From a checkpoint of a small mixture-of-experts model trained on Wikipedia: vocabulary 32768, 517M tokens.
Below are experts of layer 3 (counted from 0) of a mixture-of-experts language model. Rows are named router (the router's row for the expert), up (a neuron's input weights, with its number) and show model dimensions 0-191. Each number is 128 + 32 x the weight over its row's rms, rounded and kept within 0 to 255. Numbers have three digits each.
Before each expert's rows: "gets" lists some tokens that make up at least twice as much of what it gets as of all text. This comes from a sample of Wikipedia text that the model never trained on. Tokens count by the router's weight.

# expert 10
gets: "| ", "; ", "% ", "|", " ", ") "
router:088158117075130160105092104130092130105070085149103125144114150080147113143153185120164120191127091199116128121132113116094119105177156141084190118145082104119076115100126057112125193096120135147129135138177143033097041105095109160112138110173137144095131142134160148126135128111121156104077089115139102140086148126120045115127166101166170161078132152076105113136111151081143124122134111123069097054130137125186077105144101135163097127093097133105194060089091157079120178113118131140127134127088104135072147100139122146082118116088106171117185121086145143094127143147081179212
up0:177124086128133111153124128103126111152127134130121089087060126135145132150125159193132126130138032136165083064154159089188095090117151173113107122153136130071176114145138107109131096145078149055096124153196186138142133133181119100132178145143196165124101160109144105141117108133088107162154096073182161087155213112136171105122051115099154157111083143124114130030100066116082183128121194143122105156134141188105135080109125094174133147126141091160130139152149090108166126152165171097120066073145169179061114123120126128152126123115161112152111175095097169095158096114121148171
up1:129093064119125137156127139148159145095132158146137152094079074136073153133105153115135087127123102122136101128187097164138054109171109099069211175162171160107142113109117171145124119036112169154150106163137131135136149130143149112111135100159179151104095127116102141097166027141105129151089071143137097148141114095132115110152144116159154109145127105072134090114074106196100091131136115144122118151118105100178128143145206147065133102115095127174163051129133089125110117157148079115192130113176093156099097122201202141144149135161119093152174124131149106151184105104088152132
up2:157143090138145114164155086133130165159159090126165057128142124083134082154167140137150152160161145128106144166197121118133084144144162150111177088140117170134128091157106088160107160118122135114117092138144157027095156140137111165086197118167144102126115127127168091065173115134080138129171125213100124147129116139134193160128067099074129128124091148125110135133159099099225112114124150070122157142177142185185138139099170115171128144118149153109143043120105139089136099164184117105192133084079169125154141098099108135149090119156100113082168190157143128107116181134137131139

# expert 11
gets: "to ", "was ", "is ", "–", "were ", "are "
router:094154118099176146138197114127118043093126125125083099118141066110135091133094075171130107140152118129129125138085187104135146123142060097108053115063121152121157129188123127099052176165078091091123161125115151114119140109087076113120167083068156184125111153169078136146118096134162120177117139078165103127135153141129083080098149100186097122133129099149183077082160124131136153108085103115111059138121134102081140129152120118102163126097126072081139134110086095151060065177139135170157145149140121126122103117128154114097131150183077110078137079140122153135115143183180091154
up0:090105180088182154146097115175147087154153102103145150101179116174118174143116127168120183245179123207126117127089165194136104109110162089083081169152107143098163103134126161130075087149105137182152098117161151135086140199108143118102122122144144123198076087175108117134095084117116104106127145105131106168152128139119073106105117127146134166121169134166173133157137127122126154119193183117137146108170180149138123150159107134105188158120117161151158120102141171137116109114124096127129180149166098090120146101132120121076197152136145178085171129103164178128180167137099069161
up1:127109114101189142174192146128124077108096140092196132083079209067139079141107114122168158167116118135132144155068153173155072078159114066135069128153133116115120173146111109204098180112106130092072158143118137136071202147146143166195153128138117107150124084157200166118097118124132128114140088124111141173175124157167108092098128134148113089087092095095118160121172123125066100139150143151083210190133136141104139101152125123144133117107110089144145187163119126098157130194150074175213121128169155140160102101082097149141118152112163101122166151150142057082151172156157146135
up2:163173175141154111143142077147170119060112147119099126132150095179140136092098163158153121125124121160168115162129209146172111169113146102119106130112122163112134166189089160094105072126153127174157135097139055112144137145150117098116152145094054055109066148126083114133075065103159160169135200096114111101112126129108070115130114135090104084217130131132133151120120159122154111144117122193122073117129166193089158112125135125123155111173116052156172189097104138125142132114128108132138145069153150076100003132142103067131134126139121086180142087109125136111116088148108135163

# expert 4
gets: "| ", "- ", "\n", "= ", "\n  ", "; "
router:111120108171166142175142176091161125118133120111117215179169084133086103105067123099085191133071148059084104132135122103129155188107188144157135161158184106107178191049177175164134116152140137123149068180115074194170149075106183163143159118117115109088135088175178136117108106145117080148114178088107165064169117150166133096093108136109115178120103143151133154135112134175164156138117118097168123140118142076121207112069147137158093109120084120144110129138166074109119107141120078168141128067166155108154122089131099122103166202164109072145095098151182146106144077110093142150
up0:065205127144183126154148068099154092128122140151100127135155106106149153114067077102112153172194045100086146097182121121134105130167101112147079107114154149089142094063168115201145149092111145157143084138143086124166158110131153140135189181130088146079138117091123114101208070216114179144163096147110148075183159154134123097128123146093161156130105094121136110124076078139124155129116098136135160144146140093168139152153121156139121129083185090139102141156123132146179166132115136091086126164100093133098134123081132096162061117124080108132130131064120182116114177142096105159
up1:130199212107152072140116056137133075101165111129141147122110135163112141142157125128116083144104121101092112114106173156131114102151133087080068140076164185088069165134147152128078145160139071126136153093153152152192139133105122114110142167097080118161113184157132089078150119129119145100027127133101120159124121133084169084167104116126167099111153121109125073150114144147107151147140159098153119116116091112131131187187135132128138111112163138179087120130084154117130149118123124144090094158090100097102128108137187107088118059065112143084127064179150105108167110130128161134
up2:166145046187100098091174170120142175089093186097138123173119110115113116139054142178137116108112103141103124126184166126110146187147123127117156110083182106130148172078041121147145169111164106096102117126157139154167126149115132111108166161118117124100099143168124047159070154130160111126162136129082121147100144143175089130187111126114157102104072105128186113141133100208195193144081128205118118153123130096141139097110061089129092152092147112131162121163133150102091112157136091108147094062155059145165137177119099101108100088168162165088077177153163175157157140132119101123

# expert 23
gets: "\n", "| ", "|", " ", "7 ", "6 "
router:110073119114149140102144082110084164137169090156057184173131101146156159103149137148129191111113155100148117144100091128099115193120095096166146102142089102174110130121104191155123068109182122066131140120173168184073165119179126076081136144058103120139120188197142135120117095133181128159135148112135131111127099115093127135113060101129105124089139147105109192133128143173133159131051178155146143096180091111100168127133201158142093170144158147120126150050142143123160112162138110126134117156123154119119087141155122118112112098075136152186114178152166058126070157122137089136
up0:146153090083079098160076194150163126141116062114109170158121161109113119158132140119172173127055101146128151101108089076137101129100061126133148124151104185152117150089123114134122151083134110177110100122117135177126178099120100107189117138122090109154116143106155157119095159161152164137192122077121177129103071135074156144090075094075165064147130097128109071157173116163136134126128166150095094128140108136119120132102121119158165121167080156155178115150146157033163103139093108078081192116072115131138119131035152142137147137166122158180155076149145122155067144137108143113
up1:070102151124028146126059106091080117170104139141141118123200119111126100105080147119148129104057108062125164150118086133104109154099105082151159107093108133159195144136124150150093089111140091174090137117183178132113122186131100129157183115124154147112095171176195077168119137126151104141146109064169163160065102122073161123132160118129186129101151140145110093112059171171107147166100181176160172100173125175092127104129171155116118150152112138133061162175115113131147175153100121186152129132140142143147090124105101063125101103155171109174129108104105177169114115129121084121
up2:141119139117141127114130122133146111137158104131115176137116140118162129061162131123187078108082153122072105137087113087079145167102110141134089146139095121107173101113166158115119117112149170077176142104154085132120110131113113136105154154080106162185127131173118181085121106104088180074151157094128129132118145131101123181094107170152167114135178139082154151151126119135137121134127189119202127101156112103111162152077161105052130093148181114176159180106132065108118101105124142171076087114114130154109142145141109054173131123179180146045134142176113086128136165119167152161

# expert 18
gets: ". ", "\n\n", ".", ") ", "\n", "that "
router:103092146120109119106140086204163149105125091107115132152100187136139107136149094156121080102172053133154118170129173132149158088177161120099104095142127081103085091117117131126111138126163194144083147090069147150119100161117131164167136126170160151142112073124137182147142075126074139127180068175113150180157132141128179144189101152092117109169109110081137140149140080098152109121133117129110250109089145111086119156133047119109185128064118143158135183129110109108126116114114120111118100123129119176174121111159105151140178086156195128169213179116103128186111103062096172126
up0:115128116194118096088171165078126106136105153152072116118118209159140118181117088084112127104102133174143057140147108093126167109117185097139130167113099179117149206112177159117171142121186151174186166080122178128100204114143077145117151085091185117131127159140124098136141100131105105164130092196104134137112101118128085150135104152138121129136111161094160157094126133138160140154140151112102090106173121077124131121068140157125126095162149081204155082129135148124026172118124154102143132074142137159153114195120104080117125164136118104148162152157140193136104106098118175148
up1:171158108141159146141147110110156093120119131147114162133093056081193148144122140112128063067124068145186080175114222106122022105127086116117097147091134099132123128132106106099165137082138122092106086111093122066154120176121164137091078114149163164115100137084115122124181136147154136143121173147071104141080162090148154088115145108148045162112110127156125116112148098143123128086182140177068111135138124129059179164120133156112161071128120078088101176090092084128098094109086070095116154102130166149112104096125118174111111129133121125110177105123095208142122118157145131197
up2:150173115159045143111194142110114131097141099158143144134081139099165131134125088097146133076135081103121160124159151146153119188164147134116120186084128114138121143103110133130105129117113111181172169123144143129081122138116113193152128106175077166138151111126144156186090122137077135153123113177116164169111094082063125130142131092142174125136107101146114121157178137120155137048121118102111069128081158166131096164171140118155148158141075171133114140164152141121097147136204088137093138129127129161140147073108144161138140190149120020144142104206109058147117140152181128140

# expert 6
gets: ".", "1", "2", "0", "3", ","
router:120165149143078141118157146087139100147140136139154113103150124130102104183131100122201119105109168119112108084066174111151165141086136112156119154113115134116134203108147105126136172135155108140088152165114116122087174123134124122128184214126100165159142114147115163190145093134126116090141165099154135209146157103126111117152148203149106125175139154105124097048153111156117158099124111147114184123078135115089098136105097150100107142112093109145119129152176099156134119130147194146100167178094093120104154114160121158160099085173177163124152150076080152118162150174140126127
up0:169135134138099139157137095149045101106138128108100101172130080155180116120091138138139105136117127126111161148125111137123166079159158198118141123155102089126143122180125160115149102110125102086166140177145147136064141101175105149120126135180132102166108113088183093172128102097098105126121144098112128067000140181122130100072094130137117159138149115155101122125111146185122108193143147148093113147197103153085145132076164101162112152123182147089114125091090168143138140125078167132102183141179149126156057135163149137102136163147121207115123179124157178087143101147106174138
up1:119163085155108115152094077148148095152131106111097123108125079173129123231096082112140138155139129134118094110154078137158147115153126158056150149121161154035139143098096160125117133123130135123130143115092187172170150206088101119153112135140122100177133171138185156138126100113132185136042076103090093107071108070194096085166176077099125060110125159082099102170162106136097135150144082127169126115100120174136122167127170106106158207123108102137151135173183171084146195119165158096178189196096114107111201136156117102110161119165074120147082145152120166082113126166129159125
up2:172200173117192094112137158209124199155140122160096169094132087133164108118161132131154080128108139109145179145120141194123154110118145140111137176173152119072151165139093081077114093107159216147086173095100167125081100163111072149083156151081107101164061097096169145163121124146094131161144198107091170144157095116134105136117105107109111113175093199144096167125204128143100140130080095164115156150108083130057146091141110151119129141103150129163077099130092136137116087121128178062136169110080146092075125113111127092202121136145123102115123156130095133153135113124162150163

# expert 15
gets: "201", "200", "202", "199", "198", "197"
router:142089136107107116196108156084152143084112156096150141119133151149159118115122177107063164070167118095076104138138111111154122171113111172129062176145130149132121100157152197116099107120210112198142117051091155175096107079114132129141153130135130097142130145132134118121145157098132127155147151220157162174149108129084062128158127152158092122114101101104077114112093132130121109128190119121137088139186079140124124145128085126127060151139157167151076104131070119160136097102098128125154122121120200144166064193134086105146108102067080156114164128121076126107074115117113142137
up0:149104101137143102141103119104114102121080100123098119112182148120183101119026057118109121119143134127135128084121143111140170196172109132092135135146118122140103147164106134143094129172103109086114102064090121110179086109111116143114135162143144174109109146080199182132134133157130174103131147111095122129064094146147123122188126132168105078162112123085171186118093148180156105141204138135125185116112098105114180189124142147094101124153168151137079097127081136139188100091117090130214114122168188118098103138151116063080159142085070108154156117144133135092121187157129096145
up1:139185186095078112048164101057062089125041109118114114151111131105122080089157131147166054142153174123145116107181139178134171144087185077148173097146117140153073147187174144138157117113124163160077122125167083168100124112117124132180152177122165134113124104120166099164155183099138192146148141141145120155150122086118121137198095109077120131153128092096116132111131110074149085130138091156100124130186137142083124161128154103158094087165104091156127102135086123134155158135140107122082149081121145143140161113152138138180121161099206209153117146186133118097130132148087115137
up2:090090161124097105111146115057095163122161144155200102148154127151163128085146144073106161113206154105134140188060077133092125143121126132102117155129072120117153132166151124154144101116153130096133084123177123103176149153144106138132108133180161154128189164142160109074162071103149118137126180069113121155162185143106049184102130133092147151130105125126134150129085083078167067170090098193085133222133173122157113118115188117063102152065083210177128140069145139092173127089133122090166128139142148110111089157147108170131074146104110170132123120104145129070133161131123171125

# expert 3
gets: ", ", ": ", "==", "===", "), ", "; "
router:120089159130123140152089176110081083121139097118162084105156108131159128153116111059129137111132133098166148149122089145076124106155123119162056093039103109097148146131048114103104113065175191149156113137111080145084068122073114110134138128085153084138117124148141067086082130118153161131070168172106095159137156150167128148168135146188130115108109154173186106123148123099101120144134069124064091092143162153116087106143166114121118122142156166071036166108138130151066100195095170087110104070109100088101080153167098100177089185131112107162123158112123190125100143196127136145
up0:086158104172161083134168171102076147092097136125123133148188177169081119083157087145182155168132081131152157119146201105139130059156143156184109115063126155123059067171062138156131121112136135164101099123128119142134125103175080101159132126118137165105098159126132157174107117115162070139116115150136147176073134145109098166122105120127114173164149111198174127159096119139078140150154148150111121153094124127096189107057162145148093173138109206167082086133087112109152155071121089135144097116110131173188136168160131140103130123133095114132162156161099162117105098143185091149
up1:168075091121110130127135116141140121101163076138154037140075120095147162104077112101159103165052151110147185116128146185180134107144144115132117113091149114109167208159117129176116102115112154113024091097146149102109089137153129152130128174169181104058137097129149155148054091137082188157152110144068146116117107149145085103114082181162182102149118171150162137112059087139129083132078207065134083151154153122117111124127131109161078102142092109104132099073112137120073096154093198106142128129119054094090126148151100174125061173136182117129129157118102205112071111161101151127
up2:112083122126066063107091192146186098119092086134110147106096134140147124065189146174138193113072179111158147134149085150144145084147086092145140105202119031133092085112141060113146167119106066068153097076147104181100133110114168085077147129105139121186153085170120091112172129110188128135118117223177144110181138145124112075076139117082092110132114130139173120142123127101167147121136134123103097079136178106140119152183154125113159155133211175128106140155115095116123159129131142106149111162148088119152112155106164157136143095085131064131143100096158121136124065109110081129

# expert 12
gets: "|", "P", "S", "C", "K", "B"
router:079159134152171185088102120073107124153222160168128127107159179169162195088078070134122092150151097033109132119221128080096141157050144086093088159133131097063150055163140154095112156131153138104149098164126095095127148137162081077138115099108111185109149080119140093150186151178154137122116164095097131148128151117158153083107167083126103065151140145157142170123108107154142135171162141060146121072158131137097113098123175131073063071131085093112146151078144137079107116129151149101142107111187121134152141108088133108146137175186114143186141095156106119125176146150114084089
up0:140166120152110172146108094129075143120167104114145079150104122131165093167113121099158073095157048079108151148156134172081121135084123131166052113102106115101146103141084145080170072097130121153188126104116084151100113081119192143132126152167159058121118097159178122090082168132128184160114174083146146084111122121095087133084115154153135121159111165090127148078153114167056101215115053091122173146085126060141140105060116103137052112138102152128121057135102161122124165139084124068092149081099177074161109168194154105137136141168192134184133134143067113115103110097105130180
up1:189114171147210116150118146105084114124164145141127091119111186105096115150114150103091085116164162103124141111161127110077119068130131169143083121204112166156169163132111201116158104168121098105126077134129150121111153140173102145126169098125135152109137111156073138128168101084070155094098146209197118151114128171131150111111105157132112083093101072127136161039182147161061137119175190192072089123101124084159052201132106128097097096076153149171141108148091145115139146123162094156116101174120153074086135111143129144109106127170078142162219097134129152152187096126143137170
up2:120122164081163150176093155109128157060091143167162184173160094157098153120088088128075187140142110143129106150182180115130142140118155138153133087109174120124208076132140141171151135131136159121135097143138112162156144067115130174183127083123195077156168133118226123127212141143131136091105133090129192205212172169160125127176097180115061134133101079156060132162100109170126134125145095142124127139190106174102152058050117138102144120073101117120090170149152102145160141140138135098069094091160141097164107108131104127190073124137171124141110117136127150126107151079112096124

# expert 13
gets: "2 ", "6 ", "5 ", "0 ", "4 ", "3 "
router:163113165149116127146142106226146132190218122092134158120138072080115142119145102056180123127112107154172115076127140151189110115146184112092079143107161182117093205128116016153132133092145121126117096094114148121114148122075117152150102150114113103135075137121105093104146169119060108103139105135202134106135159115122147133100155082160134152144175141181109145123107119072190145176109134092130129120121116126161090095200145135147123119142218110097156101130119140132114172173140154117083169139116115158085162127148178179154082156100161122072151158090105084127160063151152123161
up0:144111141116109134109162109155165207139175165142172167135122106124170136151106110121146096149185121102151149079120124074076166160126113088090114089153077122182188143068185120167121152121093156082151133162163179151164130116125112095142072106143072164066147154134151165040116118208100084126193114123123135152156135163103137136132132080127088095133090098096160114115127103119149103101065130106170142078145081148102104096104062060141068081121142092119161121111102135144138137150120113173129125135158083145076167124100138112115104098103126088147092130141171103138110143124075106105
up1:120170134096096153160135137154158135139125214089129125149136187148125137127150144096110095148133148116162112112186123123130129087124165070111081230109156136142100088181118134123106129211120049134140127102107123126097155162181105118096164102122154190131150074119164143113140118151058126101072077140060135142107073147219115134174200121102114082156076079116151099115105112156126190130081139094159136108085153178106109154119156162177177114068140143140168142139124108110179099102147120136095129131120159146184157136165133153129140088059117104078151085125113132134170069084195153137
up2:116152136108188179131127099103141120124109145117120149151081210131104168149136102154144073207128127071131161180160081109109160113200124117147173146149154082161111148099136126172156114126076130146140070145148109145150142135141186114069126101127137113094108049135132155123195153129089210090147108154106100108071182156139079106102122127037181152158102155128162111105107159149104107152161119098139088203160157169124099072119121127095140102127180121145168143136185159105135105172102127124097132123116094151137169107108107125145146113111137145077146096184090143113195150117120140118

# expert 14
gets: "(", "\"", "as ", ": ", "'", "– "
router:111121109142168168125191118080137150112106118076146093131126114147145119144120099110129128188136122166118115150100073171108169078178095127114103105094111068182139136071104157150112140130058108155095175120159152112183132182182174084162097140119108089189133103101160198110105097121176173046182125108122071075141040098079122103123098147168114093153147114128162149136173129175156135084118145125144101130079131131085118188085119114160119131090097132126150110145080137131112120095101145110117117093152169107111153159070145094160186129145091180144152099068168149129116144148121081117
up0:126156137103148065074089175174112097110128149139123202115149165146151076073167188133160125131146104120119140147113166171127123119118130081173163114126136119117104089139110073143093139101104136137144183141116103121128131111081108105141128056154145155192107190145181094121057164069090188119098148104149116099148094156116156075149165144137074121174144137127158120128161145122082156073164179081133083140149164140080115137126068127136087118181110124110145097154164187069180113118121114121127147130118100156072134114150057114160093163137172128069210193126145129115158165123127083176
up1:107143120091079128103158155085137106162126080118148116100149094096069148134163136139117118102157112182118125155086123149142167137100179134109148105158103141104124133171149127135119162136092173169152146092148175163072147107127111099141171140121117173142148163158182153104117191100124153147155143140102202150054180131122160110108119131160083141117142092101087131074120149154128125158031158140082199114074224089055089098108181182149109127218187129151111101085131148189105186120119172121129088061123098129124060057110182139127116178118168128149136144138134146050116088125119148110
up2:141152081184193141067116079137105064137181140128132181142151046130135168146115098113179164155114108170158141101148142109095122094151085138146143144137098080136154144161109122157165126077128095130163138085143125141099162155128061110159136089137120109129170065074152145120187087118140133101158117089097148091156156123099093152129117124114139211140088089182130174162148183102136162097119141133213153074138107131077165113136132069134152160164161164134126108145154086167100106137156134110136171118138114116098199148121111152134159173122176091154082146099094114130125139131140101099

# expert 5
gets: "the ", "of ", "The ", "-", "New ", "this "
router:117126189100096123146167163168125109132150147209176111116163141142141099138104124136105186134087178164168144164163092135116121128132202141087147162108171102112141105135111187043166157161105088139153124154188101123181159133154180143138087110141212083087144155093091182183089190142148118148110158138109145154110143117141071142099143104093081136119104151130162157168172142166142136183155194174128144138080108105131082104143124156109128125207125103152128081189113168157070142126123138152144126148150119142204137091167114136135096107112083143172118126079150061137123124116126179113
up0:119174133148058127133128089167119082153130079152149095131057145125140169117135116106162161117054112147102141069127184153187159075134187090091112123119063143148173123134045183178137119175076160177163052188167118122115151095124150153131088132146171131127064141125129125165122149082134163144103125108152154146133109133204084156152108095068115191098116178105095164141147125111097127105117124112153171127081148144128119197079135057153104093126051131057171138125172139135105122138082122111125141086167096122168178098123145141124116135087083100141063126108111120112146109130141130101
up1:093206137104138119100127131140132107104158075142115153145095079119084176153173060170195112120117161123132050118116127153104132035136089120106125105160075139144074160158141124066131137087136129173164105100096086097102129122148123149203159170091137100125139131126082111046095157115156181178120121110110138121143038166163131110140101146143144074147170107099132172087121140131139076160142147209136193073112107089160130125185120140136121130085187113150092099176096110080141171152152114126111134098130184147048123098136176119129156110154109172144136148186083157161170076133158112140
up2:198078062104108103125157115102132168143162168104211133116149139159155123149104170141066120162070152137157120172099109126198136059100117121141161135108146170153159089068099130162126108118131068124166157100104150122119097115166118140162049125121139088096133086129167130079153083099152161138079111120056149084187175123103154065158156165136137159163125166192148098106088149119139179148168129183141162169109131095106100142047119153143128155123139077132129121122178111063107128118078155141061112085102165103128113059062091114089141120129165111102150141198124061153115139144121104162

# expert 20
gets: "a ", "s ", "the ", "his ", "an ", "their "
router:157140091126149149154150109155149142164162133118170168109166096129107123125137124102127095096099082123113130141157165091153125148155133108146122124134047149145109095134116088148115121166077102166131132129117123042182121090157066144067131109155128168145088078151114132086126153152093211103134145104138080113152098109185126124172069084054132073161087071139108150113125086123102180107125142129192103105134157138181188140154099113194148119123115131197098129148070126151148147137132118134141155114123142084141149138091158134079163134094164120125114153157043167108147150145186188148
up0:156085085115096147135087152106149157195098138098080112106186116124112160108117094144142170136084173129098125112156136101143134206042163139112135140130132109155083152184106148207165196135122126099113055139099161125199105106079130118126108151207137128198133158133124139088050083122183133170149090102151072053105146125128149122177100107118103115121113153167154134156128149116130132138051114141090136159124089156079212176091126155135147125145160156148130133142117090108149156115145148107127130157090108108148096203164128042120111030130108127111147166179117107125136128165122151247
up1:142137152171091139118098115161136135092103104068160123108156150089126120180096114166151088095113128129149157136125155136133091129108096110111115102114127075186130072169088151135111209108175102155096099150128102103102097089156116110097094137120076078138112113097108108151149137145159119121115117143174151090133114153168073156176177141143149071101135049098110151149140085137074082117153111194094075185048098168145124109101158180157126186099113094134122147156071178167140095109137066139125122114106111105177152125099116133111181146132103079120099142108094089115133122092134072229
up2:152158070179159076102150094124194120142209064136144073154133137149094126094113116150126154139148112117156106140020102110104149197154175137135135068122114120094134092104086164156148117145099109117089118128160091104148146097116180147132165095184099103106180116159124104111182123130121076114217145107152136114121106148083136164199140103158168133155171130158160094074100139114174178110126105130163131163192125110111059114139106186138129131109169129141118136146113153128179183176145152144102187116128114116176134143097130155008109129067133095113133142113131139214134135095140111133

# expert 22
gets: "in ", "for ", ", ", "with ", "by ", "on "
router:116117095141107109127145147115116153099080119200145179111070110097076112114054153153099172160130187168150112047080120143128131078110047174085135157072153174111129119151111113145160104154131124048126140120125149203165146196157165165072100106179203144150090051079103083118176120139140123193114082152059104149121204156112159128130088168136144120144114152129066099151128157113135135104093156157116138170159126195115148103162081125160117123176131143145164147173133164090095098148135122104124179132151119133084160159125166129134043137151179106123094107184140143121106152075167134115
up0:124197100146104150117120117110135153090073156138071157128067126106132122093073188098062136094114147150080119096132085139103175103116189147108049126110122118052159198081125144198156152170103169131139094117134111137221083142140091127126129141135094132165133109123162118108121156085149179135156187107117094077090098140157118159083109148157133131192136099115113169135167141133113126137107118148160109139159132105164144133127126110137168056101133142132045120148176093131127204167091185109160097131151135150142094146111074110136149155140159126088139180160124141175133077107158120075
up1:088129112157106134137147124115114180131127073176143159059099131157155194189110035131126137086124174117186117118115071101133108133172186148132170100154141135137166088101097106137148151155070146093092144129129130164125060120125144147106151128117144107149074171069051103135106153116096136148114171147162157119097124107055185155132128174096160128147162106183075180143058103180152125090160147182161133092183113119174155157131157185145136131157105106156151145092102110171115186099134154168156081122102095174126164142171143163105122197120115138178147112187093133139076131124136099121
up2:173153139146157109121110140073140126125101155063150084119173182153130167149127106129115082147114048145140096142099131131090099143109100137124113054158181121224159180125162127103111100073190159093115082153108076136158197126133106129175111115153120133131105173137155111068101071155148164072140110107136136120180107104184111132101132090078156145157125142128120101161162142172155123131191136060061092108109107134115132060118110143113178154167151134169151138107173158121172178101155064105077199157135105103093118105075132182041133164134088098141088133107137089098149107139089093106

# expert 19
gets: "and ", "-", "/", "or ", "'", ". "
router:161158111103123118161081164123146052181092201116159087125107129160117092132192163108129072138092112129162119111127124095047111136118125096101107161128176130131136139189134145107120192171095122158176153212115079169191177152090105129123151130181077088145187170093099131116100138191128112085141169101149140141096033133124170152154147084113100112095128132171141173146144122118096092177188173107181125097075135073137135125128135126126175141159127055078133149143161141129171183125115118181118114098167109106113100082213160149135161150179134140210093172119125095154128109116144137127
up0:117167114160133171100133102108134136145194084150063141192169113141104094175154094164166141129122130161161116067097116135100218161141098148103137139091221153173102102063137154126108114090125176087131131092100142130135123151149076111150171096167121144129094156102152138126138061159107123148087137100151160144134175120183121139119142088091159129168137094159170186166107108126140115135101148101117104145114168147184151173169136175121216089105143116076107105108088112105099129106184132176132181065130110159135144156170102147182108105130082185051118154105090156097155201142138118097
up1:160095153086157169106102144103161076117109143167134147111169081130194129156187090162095116131172118097085146171177096137136107101143152115134116142136168109098070159066132117182073139121101101161152084060169139108139049175114140176144165186143121097097148099175123161087153116124105095129134134114171133103109147098124135094145141110120154091185159125168120105176057158098152126193148077098157140132116141132102172171081111141090150146129138074131150134108136103120139140174140141180105096139183140079144178175175089109149150118136187158142094129142127163090123129199108108166
up2:139185077114123125102116112103112130097082109126131131129150156126147114093151188069148078173105175174116127129185078129091124132157109184157126099131178109095147116113124140146126122129119067086163163119156110146152125126118102116079130145106170111145091078155130104158091027100099076149087126185150120143080111105167109135109132165123125100130183153088112097175090096107185094148156132084120132096131167168208131160086173159130186160174135184171170134142140140171137128169152151161150083118176204129171119114114158101100152169146116195157106145158172129106091125154102112091

# expert 9
gets: " ", "0 ", "1 ", "2 ", "–", "3 "
router:111092123128154090132093144119151105158152139089097152150179126113119150108081146120124241127193080163067102113146133119125127117133084126211123057181157100149183122122158104124145126093073110067091126121141144118081148083118119122174180135146093133171120211120148095124171130095091158115092115196096133114166154128115142170132148078072096146082125173091082111142136158156110104122190104089169159076170080115164127132146145155096128143174116119111096097146101103120128156131097113136172151170119081086162132176201198151122119130094131138109104102151176136072075199093146092061
up0:058094149113056120113105099129141143192144138173103088193107162158138106120105081101116128163093072132152125077103099138177223149113147077127131066087118112149171094078140087194130117094126152110152055114177143146120112102144144128083124143174153084190125113162162184130134173131156111172127146139107115148133102142110156145106175128150118136065129103160056138174163132106135151154162140085152161159134091104182101093119135137089171112121111157180167144137137174121104179135182142120124120134199102111117139190128122103148133135091106111187156124066060131134134068080105118113
up1:093171160076113156115132089165122084124105137098186112127083129152128099142112158144141130152110130123132124134101121172099076109150131128148115145143191101103136140110121192150129076113145109109052079106106113133099150126160055104188161193097150154175081146075113171138144071168125091125076126099169166166205139130113123155179122099146183170108115155109120107190092119124093161087099116121098129184087121168149049130094129122072149141167147069109187092112100108110134157133197088113144095119091165130160116085105105089183135185129146031248128113093110090165117144120099104147
up2:074157081231106132136082069118125120111177109149127152133112154092151161134115096161168133146158134127114130129110153081130148107140105140118105171091126165087113154157059110123141156114134116070095211129122097096129192102137108085099085204101128087155146143138136063136154060140142122154154110173172129144208102129108155099091038137125138116130166069098139131149091087098145132160121168119131167117172083105089149094136180088137093110142125157144139109135105088178113129151133131168153122083129099114114145129171117137142167147155152122163073153176120134130123132087130121136